From a checkpoint of a small mixture-of-experts model trained on Wikipedia.
Experts: 40 experts in each of 13 layers, 64 GeGLU neurons an expert, 4 picks a token.
Training: a variant of Adam for the experts, 335M tokens, 5619 steps.
Below are experts of layer 7 (counted from 0) of a mixture-of-experts language model. Rows are named router (the router's row for the expert), gate (a neuron's input weights, with its number), up (a neuron's input weights, with its number), down (a neuron's output weights, with its number) and show model dimensions 192-255. Each number is 200 + 40 x the weight over its row's rms, rounded and kept within 0 to 999.
After each expert's rows: "mostly gets" lists some tokens that are sent to it at least half of the time. This comes from a sample of Wikipedia text that the model never trained on.

# expert 23
router,230,204,229,183,239,248,91,190,226,162,143,189,181,150,171,216,207,183,218,237,190,275,204,162,220,215,173,162,221,209,174,135,231,265,280,173,205,184,197,194,215,230,170,176,256,154,134,134,208,153,218,200,129,197,163,228,189,184,222,146,216,94,159,216
gate0,178,297,207,254,215,212,171,202,181,257,267,193,222,186,224,170,274,212,196,212,220,228,209,156,150,242,185,226,172,172,188,175,274,177,251,185,182,126,180,238,232,262,270,232,224,175,154,210,194,201,137,241,201,273,203,151,201,205,252,199,188,207,161,272
up0,169,135,220,97,238,200,162,190,303,187,161,204,161,148,196,219,90,249,247,252,221,166,146,170,236,228,155,169,173,247,156,132,160,222,192,139,184,267,216,307,137,241,200,154,218,218,229,196,221,169,202,253,204,195,208,199,205,176,189,170,179,216,218,192
down0,139,131,192,215,227,204,218,206,247,173,258,248,139,255,187,192,157,176,180,228,229,167,263,189,141,165,150,192,191,192,251,257,227,197,234,218,212,210,191,162,204,209,214,244,160,245,214,146,235,172,183,181,191,154,185,216,133,142,269,152,291,209,139,294
mostly gets: " John", " David", " James", " father", "born", " William"

# expert 34
router,211,189,198,223,192,211,195,166,185,248,227,82,207,216,224,128,165,151,188,148,149,179,201,232,193,120,131,277,231,250,156,193,195,238,152,152,155,207,222,204,238,171,122,196,234,193,184,198,252,248,189,217,225,188,163,255,189,180,170,173,230,228,234,228
gate0,231,235,173,158,187,128,238,181,172,276,73,237,111,192,249,228,162,188,186,242,202,232,269,161,173,188,160,189,187,189,186,222,247,257,242,159,224,198,263,201,225,180,219,231,252,170,238,251,167,196,145,293,217,171,197,176,218,237,211,140,189,200,131,233
up0,306,174,228,194,188,138,245,144,160,233,114,250,231,139,230,193,189,162,150,222,170,210,194,209,245,248,202,242,143,195,158,187,298,295,257,89,219,221,228,180,151,182,236,208,301,191,192,275,193,200,140,156,197,181,213,199,144,185,229,197,217,226,257,219
down0,235,197,153,242,247,232,174,212,191,167,209,214,201,239,190,193,148,269,286,264,172,202,248,184,194,212,184,129,200,229,159,203,237,211,122,180,228,214,201,170,233,136,214,302,218,255,210,159,151,222,205,204,214,172,187,165,145,226,170,216,236,207,149,148
mostly gets: " it", " this", " It", " some", " any", " each"

# expert 29
router,252,272,166,213,155,195,213,150,234,160,164,210,172,200,233,185,251,241,310,171,199,199,142,150,141,211,226,185,213,191,178,136,148,197,209,200,220,180,189,118,218,149,233,286,199,192,176,205,231,215,139,124,290,160,130,193,231,208,216,170,193,170,217,202
gate0,112,275,187,169,182,249,152,185,247,246,176,162,171,182,210,206,307,178,220,162,260,230,135,156,222,206,217,183,238,197,177,237,193,127,271,233,263,131,208,241,248,248,234,207,172,205,166,156,227,208,190,175,216,246,202,197,184,191,197,227,148,237,75,185
up0,189,284,187,164,211,197,177,233,222,262,197,211,164,224,253,155,230,238,162,227,260,220,178,210,207,193,239,138,225,212,207,162,154,167,217,183,154,184,193,286,248,218,200,238,165,172,125,217,175,213,157,169,197,185,193,265,162,186,194,116,222,283,219,184
down0,276,166,210,198,203,235,194,199,203,220,153,140,159,212,189,181,199,181,180,178,282,132,222,174,140,140,202,246,129,160,196,181,174,189,241,198,178,164,229,201,164,264,179,258,237,220,239,241,171,205,204,220,276,165,155,198,133,214,126,204,177,202,165,201
mostly gets: " r", " Gr", "',", " Votes", " Pts", "ag"

# expert 5
router,167,231,243,166,219,240,205,152,278,205,206,162,237,251,202,176,254,229,210,224,245,258,165,259,138,213,216,196,218,244,196,166,153,221,179,235,205,215,214,254,248,172,148,165,241,143,138,203,234,234,130,172,172,227,144,92,217,138,148,161,191,190,184,271
gate0,182,268,179,246,182,221,186,188,177,171,176,188,151,150,191,123,168,144,177,136,180,192,130,143,149,143,129,193,199,168,159,151,212,163,241,232,157,141,211,205,223,176,222,284,132,149,189,209,235,242,233,165,227,239,251,211,204,232,206,165,244,150,157,240
up0,176,171,229,218,188,236,265,145,170,168,176,269,210,274,213,140,185,252,188,260,211,147,205,197,241,209,145,267,215,185,231,268,190,178,218,187,162,179,272,176,219,279,190,142,206,208,199,288,192,255,227,204,165,127,213,230,224,173,184,284,257,314,173,194
down0,147,163,194,141,156,180,201,200,267,138,184,161,107,189,263,230,194,230,217,206,269,94,202,200,249,191,78,152,254,147,163,159,236,232,157,231,133,275,198,206,230,228,233,141,167,226,194,178,197,188,180,202,156,171,124,210,256,209,235,267,249,195,210,284
mostly gets: " —;", " |", "ru", "arn", " Phylum", "frac"

# expert 9
router,171,259,235,230,208,205,133,247,164,261,243,184,212,240,223,225,187,150,268,185,150,202,186,183,171,220,162,218,173,208,218,195,166,250,145,155,286,234,199,203,249,208,172,216,172,221,178,276,200,185,217,173,157,163,212,183,203,247,178,187,148,216,241,173
gate0,204,206,232,260,211,197,203,200,197,232,283,237,134,192,175,170,257,201,162,133,154,178,207,176,205,223,114,181,230,200,199,213,190,205,130,168,207,236,202,207,269,195,169,245,244,260,240,192,169,222,183,254,202,197,183,218,239,240,147,187,215,174,218,223
up0,210,159,131,204,252,131,169,200,263,208,181,163,221,179,293,286,186,168,203,235,217,211,110,193,178,150,268,259,249,235,204,163,198,153,233,258,192,231,195,266,201,197,190,165,181,158,237,223,118,125,193,146,199,210,205,173,181,158,198,145,136,200,197,116
down0,215,228,257,125,174,261,210,195,215,162,186,183,239,121,226,196,173,161,205,185,170,206,218,220,238,243,217,135,200,138,189,179,183,209,181,177,236,215,193,151,245,212,181,193,297,170,229,265,161,239,203,166,213,179,257,312,222,189,243,207,177,266,121,239
mostly gets: "zz", " Tom", " David", " Jay", " Alex", "kel"

# expert 19
router,176,207,242,229,204,209,204,136,126,179,251,104,224,135,194,112,145,260,219,81,151,265,190,239,246,177,232,222,211,197,136,229,203,229,168,208,258,199,131,156,186,212,173,224,187,183,193,225,260,274,204,218,235,226,224,187,209,208,302,216,201,249,215,221
gate0,196,176,198,168,222,209,161,213,168,173,273,170,263,185,185,142,235,214,219,192,97,183,186,211,238,194,195,211,210,180,172,247,192,284,257,211,279,165,184,156,132,203,252,176,168,177,166,225,227,186,198,138,168,138,184,190,270,147,223,175,172,185,224,219
up0,150,188,249,125,168,211,244,112,166,226,172,128,225,186,228,176,254,230,167,219,234,129,178,211,242,204,294,223,199,225,283,234,253,224,167,232,199,165,164,241,189,138,199,235,221,250,216,191,180,233,264,200,216,173,132,173,139,175,268,179,125,233,179,192
down0,226,204,136,169,150,210,224,186,265,231,143,146,197,237,175,253,116,213,266,163,159,187,199,164,174,183,159,200,180,244,244,147,192,172,243,232,124,177,269,185,249,168,112,199,157,213,191,228,199,220,141,200,190,213,204,138,234,149,213,226,241,136,250,222
mostly gets: " F", " K", " S", " St", " Z", " p"

# expert 37
router,215,241,179,174,139,245,166,205,189,202,188,204,161,223,236,261,177,229,179,177,245,218,252,189,210,93,203,223,172,140,158,173,226,286,220,266,180,217,212,180,244,220,239,186,185,227,186,187,152,172,215,236,163,199,157,178,267,135,183,160,216,266,217,133
gate0,240,180,154,221,270,216,294,164,151,208,243,223,226,167,266,180,181,188,127,208,225,195,216,238,216,200,205,207,214,239,150,211,195,210,213,220,217,212,150,146,271,223,269,202,140,34,148,224,171,251,101,188,216,248,275,249,237,219,164,105,207,186,245,179
up0,154,138,176,233,178,263,329,280,219,210,172,227,248,161,273,212,150,215,174,172,177,271,181,226,170,221,159,231,245,215,116,198,150,245,212,166,230,173,229,158,222,239,223,181,206,135,202,233,133,174,180,198,173,222,184,247,177,190,180,182,205,182,214,185
down0,192,216,311,158,173,177,158,279,158,245,247,198,191,205,211,197,177,222,190,189,249,248,237,219,186,182,168,232,144,184,210,193,154,218,170,276,189,224,247,191,257,150,181,201,121,128,232,174,185,142,206,244,221,184,259,188,238,179,148,186,252,175,242,140
mostly gets: " Votes", " %", "See", " Result", " Candidate", " JPL"

# expert 16
router,210,270,194,166,252,108,103,174,186,260,260,240,195,197,256,186,218,226,228,193,170,205,181,116,160,221,219,232,224,199,242,195,135,225,217,233,212,240,158,163,211,287,187,140,221,263,192,221,320,236,186,260,256,205,151,169,159,261,283,196,186,183,187,272
gate0,286,159,202,162,193,228,223,196,187,232,232,99,119,205,168,247,178,237,202,212,211,181,190,217,240,236,197,237,178,169,191,229,203,185,136,182,190,198,151,217,202,206,237,240,247,158,230,149,163,162,209,200,263,138,209,165,124,223,137,207,230,205,199,272
up0,219,176,139,223,206,258,210,200,190,172,207,162,199,179,191,146,117,288,219,201,255,265,147,181,213,197,176,264,180,210,178,162,155,159,199,161,217,218,152,104,198,222,181,262,193,208,222,232,198,241,252,190,218,168,183,240,163,214,260,171,218,194,276,225
down0,210,256,120,190,250,257,152,229,116,150,192,160,313,168,221,247,191,213,258,170,260,167,140,184,152,242,196,200,219,207,190,172,177,219,146,165,272,266,182,195,158,205,259,256,167,131,262,236,233,202,216,227,154,232,198,177,157,179,213,198,175,159,223,243
mostly gets: " In", "In", " San", " in", " El", " Man"

# expert 0
router,139,184,223,228,240,260,289,243,192,142,183,194,246,193,279,219,270,203,185,193,178,194,240,221,207,191,192,151,245,270,161,227,231,207,210,217,263,222,283,187,173,180,186,201,148,238,175,195,230,233,154,184,194,207,191,220,191,227,158,204,151,270,175,226
gate0,237,223,212,218,200,236,220,252,160,167,222,217,199,254,243,207,208,239,184,226,158,213,304,246,126,237,235,189,203,181,159,214,169,200,192,240,194,243,171,161,168,95,220,202,163,177,157,212,245,192,184,157,159,140,173,191,167,204,210,219,177,196,150,246
up0,181,276,230,179,182,290,181,219,168,175,220,135,293,213,121,222,184,178,176,230,216,141,179,184,230,185,250,204,121,170,270,228,142,166,287,202,196,164,223,172,248,284,146,214,146,287,203,202,130,126,206,98,222,225,164,201,137,165,154,244,268,183,189,191
down0,221,182,223,185,133,227,166,200,265,277,152,283,221,163,190,114,281,126,193,214,185,236,132,187,187,169,228,244,141,169,196,211,183,202,235,190,213,250,253,202,195,173,200,249,285,169,243,221,253,213,230,163,159,209,200,293,188,166,228,220,208,214,194,225
mostly gets: "\n ", "),", "\",", " ===", " is", " was"

# expert 32
router,249,232,199,133,167,164,155,212,244,217,188,252,201,179,280,219,178,156,255,187,213,180,265,177,144,223,244,135,222,337,195,185,235,208,203,155,201,231,213,206,130,122,153,237,185,269,189,198,146,213,94,239,190,204,178,232,186,178,194,256,166,189,166,165
gate0,262,218,173,129,258,153,187,178,239,243,176,268,231,169,216,227,244,227,181,169,184,117,182,192,223,148,265,188,161,253,184,207,198,156,179,277,216,199,249,199,288,204,217,142,121,218,209,212,261,192,184,215,185,214,214,145,258,150,269,175,189,120,206,208
up0,207,181,174,130,261,190,232,137,223,201,193,207,217,115,224,196,196,210,223,231,200,249,180,140,255,210,245,168,225,180,214,161,233,188,217,190,177,174,214,191,267,190,222,107,186,211,196,209,267,298,201,246,138,190,287,233,168,259,169,200,182,108,248,206
down0,191,236,210,181,246,198,135,248,175,223,184,195,149,154,227,224,212,266,197,216,187,178,201,183,221,289,198,133,219,222,116,181,192,217,179,159,171,233,278,167,215,233,183,135,190,201,173,251,168,188,259,154,238,212,197,224,182,165,229,270,221,166,155,182
mostly gets: " at", " served", " went", " became", " near", " held"

# expert 38
router,186,175,225,185,115,166,182,162,229,205,176,223,122,246,252,273,163,215,231,212,215,185,278,175,201,271,151,193,164,307,249,245,212,166,245,211,213,173,226,245,201,203,233,269,195,191,266,176,226,248,181,194,177,195,243,140,305,205,172,187,188,178,185,252
gate0,185,159,224,191,202,259,243,126,233,179,152,229,124,240,246,190,216,182,261,250,240,242,230,204,169,188,220,189,206,236,179,183,185,121,231,292,226,160,252,204,254,175,271,285,243,196,233,182,211,239,204,147,278,226,174,131,192,199,220,119,138,170,263,151
up0,174,224,222,170,149,266,198,213,225,197,137,185,232,118,273,256,156,192,213,247,215,204,271,199,255,135,189,265,218,230,170,224,143,90,168,280,235,271,210,194,167,132,210,166,236,206,237,172,224,184,274,218,253,186,135,209,172,213,172,153,201,245,193,208
down0,278,269,251,260,208,257,238,165,251,205,219,152,211,145,236,176,135,173,185,133,241,214,210,193,148,226,208,138,154,203,191,255,244,165,154,167,272,241,239,200,271,257,144,212,216,224,196,122,210,215,177,223,180,203,205,188,152,160,190,214,172,224,188,167
mostly gets: " 2012", " 2005", " 2018", " 2019", " 2023", " 2006"

# expert 20
router,215,176,237,208,218,180,240,119,282,163,251,182,148,170,194,144,224,248,256,186,245,255,155,170,213,122,176,178,222,288,156,214,213,242,173,265,152,210,236,119,150,196,243,205,153,237,130,117,192,185,217,190,227,139,197,160,242,122,195,199,239,152,174,214
gate0,281,176,243,187,183,165,236,173,158,202,214,203,141,262,205,219,200,189,182,240,172,121,171,193,70,215,217,200,229,173,152,182,241,145,217,165,198,132,237,204,239,160,283,236,142,198,216,200,200,156,231,166,213,223,246,197,214,215,201,151,230,190,212,220
up0,175,206,209,190,268,178,158,216,230,194,257,250,113,163,236,215,219,180,163,149,194,143,229,107,214,187,160,225,270,197,130,207,234,264,191,191,184,231,172,224,188,217,255,226,184,194,216,133,135,214,246,202,154,169,170,125,257,234,224,196,203,207,221,215
down0,123,185,186,185,161,112,219,232,182,114,178,246,195,196,218,184,160,221,223,233,203,191,243,199,238,238,190,288,208,170,195,172,120,210,266,165,219,211,177,227,189,209,209,140,247,171,151,191,204,238,171,155,213,213,136,130,240,186,116,151,258,198,241,253
mostly gets: " −", " JPL", "°", " ±%", "′", " +"

# expert 14
router,203,205,234,200,233,207,185,165,144,229,194,217,194,194,202,190,175,176,240,157,197,143,251,203,159,191,200,142,269,205,187,185,286,165,179,247,136,228,237,180,217,220,212,204,195,157,242,216,147,218,230,213,187,143,263,154,158,161,210,186,153,193,98,247
gate0,218,246,253,169,152,174,191,247,178,214,185,260,176,160,177,237,187,228,203,215,181,205,177,229,133,219,215,233,238,238,138,231,166,196,137,186,227,169,200,217,172,168,161,184,183,168,189,164,273,200,156,315,267,224,178,193,291,176,192,253,199,250,192,185
up0,143,128,271,223,205,212,250,182,202,116,207,236,180,213,196,126,203,167,201,249,180,225,50,255,240,248,213,216,226,175,160,250,235,229,112,143,201,226,151,161,222,183,146,220,227,194,218,146,208,233,183,212,222,149,183,155,192,185,137,261,257,186,183,251
down0,159,191,218,151,168,187,145,175,254,126,224,216,177,148,218,169,190,209,194,137,211,173,112,189,220,149,183,194,263,156,165,188,230,144,216,268,201,205,259,181,166,169,179,266,204,179,200,217,233,213,209,152,254,170,171,214,172,199,158,200,186,158,224,150
mostly gets: " Location", "idae", " Genus", " Order", " Website", " Coordinates"

# expert 39
router,200,182,273,193,250,220,245,253,252,226,167,220,144,232,194,201,278,204,255,153,191,191,153,198,232,183,166,139,207,176,183,201,209,189,156,234,218,259,284,211,174,233,236,134,225,227,90,225,235,227,141,170,225,183,200,183,128,194,232,225,163,177,167,196
gate0,221,176,161,221,216,142,200,217,184,252,174,214,216,180,211,165,219,235,201,160,265,226,209,180,204,157,194,179,152,230,167,211,221,146,217,146,116,165,203,209,173,257,184,166,232,232,253,203,213,221,172,170,225,199,239,137,197,102,204,179,144,160,262,194
up0,135,219,200,257,164,221,243,198,180,186,199,223,243,205,163,154,266,261,153,233,112,203,198,200,248,145,161,210,273,136,212,175,204,264,198,254,262,199,246,181,214,141,198,190,179,229,211,165,194,227,182,234,197,151,142,179,197,223,208,130,272,176,129,185
down0,272,160,222,135,182,233,211,165,172,207,191,207,229,218,146,245,188,179,179,167,166,204,233,217,197,260,197,146,135,197,185,189,172,210,242,244,257,218,144,216,168,271,232,161,256,212,182,153,199,191,222,193,209,210,234,204,134,183,206,167,239,103,157,233
mostly gets: " and", " or", " &", ");", " including", " ·"

# expert 4
router,195,128,187,141,200,201,192,218,118,213,184,194,250,152,170,195,131,179,190,193,195,218,212,162,168,229,164,176,132,221,252,183,154,217,199,280,217,198,182,248,224,187,192,157,266,124,167,159,137,114,224,222,214,187,185,259,234,243,193,212,221,223,136,212
gate0,200,264,227,205,171,128,207,150,272,217,93,136,200,164,190,197,202,175,240,216,236,255,194,220,216,244,231,175,214,225,183,160,218,195,197,207,217,250,267,200,166,147,178,218,212,196,118,208,272,182,228,151,298,276,185,209,210,220,142,160,151,237,274,181
up0,221,160,202,242,138,273,255,200,199,138,255,207,175,222,137,179,211,135,202,176,167,147,180,191,220,214,256,205,216,147,160,205,251,200,169,159,188,120,97,154,162,239,237,241,242,248,214,199,185,232,144,210,113,166,139,193,212,172,227,236,241,202,204,154
down0,221,155,210,292,195,204,171,189,177,160,207,258,168,176,205,166,194,182,191,199,257,228,203,256,154,128,210,203,190,239,190,217,174,260,205,223,165,203,182,197,248,211,205,196,191,117,266,133,233,220,185,249,213,149,206,218,258,172,223,255,244,198,235,208
mostly gets: " States", " Army", " London", " International", " America", " China"

# expert 31
router,179,185,244,262,220,269,288,317,188,221,181,198,318,174,213,227,208,268,183,179,201,193,196,196,199,211,231,147,190,129,218,228,213,167,213,156,259,286,269,209,112,253,156,192,209,212,156,206,170,223,184,204,188,173,145,239,177,229,158,206,197,247,206,243
gate0,210,201,198,231,162,249,210,242,189,155,202,275,173,175,226,142,270,169,144,197,218,215,255,159,216,177,179,205,207,250,240,246,203,199,265,220,245,205,219,204,181,206,160,148,177,243,161,241,214,191,263,187,215,128,178,183,237,150,199,291,163,208,193,195
up0,134,219,161,222,167,202,154,171,205,167,170,198,150,173,257,258,225,199,204,240,165,149,116,196,160,156,200,174,202,207,225,239,152,181,221,173,268,152,209,275,188,179,227,218,203,211,196,203,235,242,195,172,98,212,195,163,299,209,253,246,202,221,170,234
down0,219,237,168,263,201,185,237,196,246,217,214,240,269,161,175,127,133,223,218,224,236,197,183,151,204,185,164,165,203,162,194,215,219,177,153,237,187,188,197,197,224,205,221,264,210,191,254,258,271,219,204,175,200,193,259,243,228,172,227,217,145,223,230,127
mostly gets: " are", " is", "),", " was", "\",", " be"

# expert 17
router,220,269,159,142,199,226,145,213,190,193,180,170,144,251,251,218,225,201,165,155,210,222,191,181,148,202,203,167,174,215,163,216,250,172,208,212,216,225,151,240,200,268,41,163,187,278,180,227,171,262,192,217,255,224,180,213,80,198,177,234,261,138,209,234
gate0,205,250,194,204,189,189,184,187,281,155,149,197,219,143,170,228,140,262,254,221,221,188,198,133,195,201,271,202,187,211,217,174,236,171,248,200,192,248,177,104,214,220,220,159,229,237,163,232,177,94,163,291,198,193,222,251,179,223,192,217,245,153,247,177
up0,206,222,154,180,153,250,213,187,149,203,176,193,170,132,236,184,189,206,176,125,208,220,292,151,145,250,195,216,137,175,241,228,215,192,235,217,207,190,197,207,191,240,167,162,245,210,148,213,231,166,255,150,158,200,101,183,146,226,173,300,223,240,154,154
down0,250,194,198,172,134,211,183,212,206,170,244,257,242,229,179,279,194,219,217,187,110,201,197,172,217,220,217,193,231,231,252,221,177,206,201,206,180,168,181,200,238,199,181,210,129,222,134,222,145,179,125,179,204,207,219,224,217,248,138,177,255,189,173,228
mostly gets: " on", " has", " have", " of", " in", " during"

# expert 30
router,233,217,169,191,155,171,260,230,168,235,202,262,193,187,190,237,222,235,113,267,142,212,274,137,175,208,208,166,176,181,184,218,184,192,190,161,189,163,168,215,196,145,230,246,202,172,252,186,175,230,170,230,194,243,223,198,260,237,135,184,231,213,338,222
gate0,250,221,149,177,174,129,147,127,167,201,134,150,255,139,133,259,196,198,151,137,186,236,181,193,184,223,203,202,205,230,251,218,197,174,224,237,167,187,227,231,119,205,161,183,171,205,262,212,161,182,162,207,191,115,200,175,208,176,236,196,291,186,185,165
up0,173,154,219,112,168,217,186,164,164,95,194,192,220,251,226,143,166,197,280,191,237,131,204,270,155,256,161,187,174,200,169,209,194,237,175,222,162,254,153,243,205,209,224,185,160,199,202,180,198,186,197,192,202,200,187,159,208,174,158,220,239,170,161,231
down0,180,227,229,140,171,204,203,155,199,211,173,201,180,249,243,90,178,147,251,299,207,162,237,212,174,158,258,182,236,194,172,175,229,196,228,243,260,258,201,133,260,227,185,267,142,172,260,208,142,204,143,134,263,199,254,188,192,238,130,188,208,169,174,194
mostly gets: " years", " series", " year", " game", " members", " time"

# expert 22
router,218,201,270,163,248,141,223,241,214,181,192,198,170,184,245,235,173,223,220,225,217,246,209,185,187,219,190,232,217,168,223,150,336,228,255,237,184,116,185,183,210,242,174,186,254,182,181,126,230,198,300,183,199,244,198,212,213,226,200,190,137,127,177,145
gate0,217,218,207,194,203,131,243,150,237,191,275,172,131,140,176,264,211,243,204,238,104,262,217,206,219,166,275,218,239,200,181,150,240,90,245,206,186,226,215,186,126,159,226,183,223,197,198,253,218,232,201,185,228,240,202,184,150,233,180,141,156,227,181,303
up0,136,148,211,210,212,182,206,191,195,148,301,160,207,208,242,35,181,167,175,188,260,180,186,252,286,256,181,181,205,217,161,89,194,214,202,140,230,183,209,196,181,223,195,201,226,138,216,256,287,189,173,172,151,166,200,194,210,169,173,177,185,163,133,123
down0,171,224,260,295,194,247,282,171,174,161,251,125,223,240,137,193,230,168,131,132,203,229,215,206,144,221,156,230,270,199,147,234,208,138,201,229,228,216,179,202,296,197,220,227,157,164,220,219,199,174,166,192,253,167,166,177,168,175,198,204,214,218,164,198
mostly gets: " He", " April", " June", " Royal", " September", " February"

# expert 13
router,260,230,177,131,205,234,98,203,248,197,186,224,178,185,221,206,114,170,288,211,236,141,190,193,210,232,230,182,226,229,258,161,196,246,202,175,219,222,186,157,224,186,251,157,204,179,218,221,207,127,142,194,167,166,231,211,113,182,197,171,159,147,215,217
gate0,168,208,185,190,108,255,238,208,289,183,167,138,231,218,211,147,233,226,217,162,157,161,168,264,197,147,181,200,192,156,307,204,200,164,270,157,154,167,140,148,152,189,241,167,239,247,192,216,168,188,192,186,140,144,267,156,168,192,195,239,275,233,171,161
up0,206,199,255,231,103,249,178,219,183,190,183,169,183,274,153,250,196,153,230,195,168,176,180,231,198,138,145,143,263,255,283,224,207,208,229,182,207,157,231,210,188,140,229,180,175,180,176,204,174,174,206,142,142,161,194,208,240,178,177,206,231,250,182,225
down0,210,218,213,157,224,101,227,226,180,87,188,179,162,196,183,305,228,242,258,249,173,204,180,143,268,219,169,160,267,271,163,217,171,241,78,202,235,124,252,290,255,190,250,210,230,116,161,212,214,245,234,186,196,201,244,184,225,184,202,179,234,167,234,205
mostly gets: "ong", "á", "ki", "ha", "ada", "hi"

# expert 33
router,232,234,200,235,189,261,210,222,189,229,213,217,217,175,183,259,150,240,179,256,111,157,180,192,192,222,211,250,172,169,182,230,188,215,128,201,136,219,188,159,178,136,281,182,160,176,188,191,153,180,274,173,193,286,251,154,257,207,172,194,244,237,284,221
gate0,135,243,174,225,236,224,183,225,187,201,236,236,215,264,235,261,175,207,175,309,166,179,216,180,197,165,236,230,228,236,109,252,267,204,135,207,205,203,200,229,212,196,176,205,182,165,210,294,229,217,229,173,181,211,200,229,263,186,209,135,200,240,242,184
up0,221,167,194,173,244,211,166,176,193,192,192,143,144,118,251,265,260,240,215,298,183,168,144,187,188,224,187,230,210,157,189,224,207,183,208,240,198,166,221,178,177,144,287,232,164,209,199,212,178,154,210,255,194,197,179,157,144,152,224,198,257,249,208,181
down0,220,147,248,171,190,183,188,153,203,228,157,232,220,184,218,204,208,185,182,177,250,226,257,268,204,190,161,195,187,309,245,214,173,288,171,181,211,193,181,183,257,273,162,180,189,185,170,100,200,229,217,190,188,190,178,214,214,172,186,150,238,185,162,245
mostly gets: " music", "ism", " development", " water", " law", " power"

# expert 11
router,200,213,135,196,142,174,232,245,151,188,184,205,179,204,237,188,218,183,266,217,204,239,253,169,243,201,146,193,231,176,223,165,211,214,187,231,156,241,249,187,232,181,181,182,191,159,174,252,216,198,152,161,169,187,174,193,220,243,166,193,134,216,296,177
gate0,244,180,81,188,218,186,235,200,135,218,190,215,175,235,219,241,240,238,162,254,168,167,170,279,242,157,218,187,225,181,195,188,247,153,148,219,191,201,202,177,178,129,208,209,210,164,203,269,191,159,189,249,178,161,191,221,255,208,253,256,238,240,179,226
up0,198,131,205,218,262,208,236,210,198,250,167,185,256,163,146,173,132,214,227,206,208,238,192,165,192,208,159,164,160,194,156,159,195,162,153,159,159,167,178,139,177,160,242,190,268,217,190,228,147,217,294,263,263,169,244,270,196,161,240,203,218,170,133,247
down0,141,208,159,192,143,138,206,225,205,211,206,214,205,210,172,221,244,243,217,250,163,167,198,191,207,184,193,225,249,159,169,146,260,191,208,259,175,209,209,209,234,206,251,269,131,156,238,257,212,278,181,297,234,241,227,156,158,201,201,160,186,251,243,205
mostly gets: " High", " Votes", " North", " Los", " Candidate", " Result"

# expert 18
router,189,206,131,197,169,195,231,269,221,263,249,235,212,174,115,271,226,218,164,258,180,307,231,160,199,278,256,203,126,257,206,224,158,132,248,163,209,212,225,173,240,240,217,184,248,146,192,196,197,194,142,226,104,263,227,208,250,251,210,153,239,173,196,205
gate0,220,206,249,142,196,151,207,212,226,134,148,136,207,211,245,221,235,127,197,208,215,207,158,82,208,164,114,223,251,202,252,194,151,224,269,142,244,209,259,161,237,195,186,181,313,257,122,150,186,254,200,241,156,149,137,187,176,161,232,238,194,188,190,189
up0,180,204,225,227,175,183,237,192,230,231,224,258,211,286,177,182,214,188,218,210,192,234,215,157,264,216,220,180,180,186,218,208,197,144,186,243,93,144,245,197,96,204,237,206,165,177,177,183,194,235,224,185,201,153,227,125,184,226,178,212,283,168,145,221
down0,142,225,154,188,119,212,234,167,129,168,136,287,212,188,163,237,201,251,158,178,225,116,277,267,117,227,159,223,166,193,230,242,225,176,128,277,176,271,177,171,229,167,153,215,221,183,257,284,207,181,248,245,246,141,221,179,196,216,250,224,226,238,259,157
mostly gets: "ers", " player", " President", " Minister", " members", " father"

# expert 15
router,214,187,297,171,243,195,198,198,219,127,170,125,171,182,131,135,258,239,202,249,269,208,156,187,245,194,209,236,170,258,228,191,177,208,184,97,254,159,154,203,200,141,226,158,205,249,233,111,181,222,119,247,221,144,213,253,153,223,89,217,154,185,223,178
gate0,237,206,183,249,211,178,94,129,255,177,221,213,214,179,286,199,200,210,174,219,254,244,224,169,212,223,217,261,209,190,172,175,239,201,223,253,226,151,254,151,267,245,250,218,181,201,155,161,243,202,171,181,201,248,207,219,217,167,247,165,135,175,187,199
up0,218,238,157,187,211,216,158,188,231,159,188,197,215,219,184,215,225,160,271,212,269,172,185,170,210,160,163,301,208,233,207,201,224,172,198,148,185,192,214,156,235,251,214,182,215,201,171,152,119,232,158,203,222,196,240,257,231,205,221,259,178,212,194,174
down0,212,188,207,229,187,254,208,248,231,190,232,218,208,164,176,166,211,277,164,214,248,205,229,166,170,199,228,155,200,189,152,107,152,212,233,176,200,171,104,197,214,215,170,175,239,154,244,196,163,166,197,209,235,210,151,184,195,172,162,206,253,262,216,136
mostly gets: " where", " while", " when", "\".", " before", " ["

# expert 3
router,183,247,225,222,207,168,200,187,197,212,159,248,194,208,250,214,175,120,141,125,208,179,209,282,264,198,232,215,152,219,181,190,220,235,199,211,250,242,248,251,97,198,140,208,202,204,218,190,206,180,268,183,194,231,146,247,200,204,154,210,234,200,198,181
gate0,220,270,214,200,205,175,203,142,240,253,233,200,230,244,146,211,207,129,171,256,213,211,205,73,188,192,198,213,217,241,160,219,242,207,215,208,123,123,154,176,221,255,210,228,219,285,238,186,205,178,196,262,199,221,241,169,198,222,219,143,231,208,133,182
up0,112,158,219,257,65,217,194,199,186,211,187,209,167,179,231,253,199,216,241,197,180,153,183,277,151,168,189,283,213,241,213,221,230,163,179,222,220,314,234,197,199,206,229,291,110,235,201,166,192,210,180,297,130,215,183,175,259,164,218,208,180,240,193,195
down0,209,215,241,134,198,223,208,200,189,185,176,157,266,250,212,172,181,166,199,287,251,220,219,246,229,253,165,159,201,215,231,232,168,159,210,210,211,235,159,85,189,193,191,174,236,147,138,170,125,119,165,262,135,253,251,198,166,191,274,212,221,172,228,169
mostly gets: " known", " used", " such", " including", " found", " made"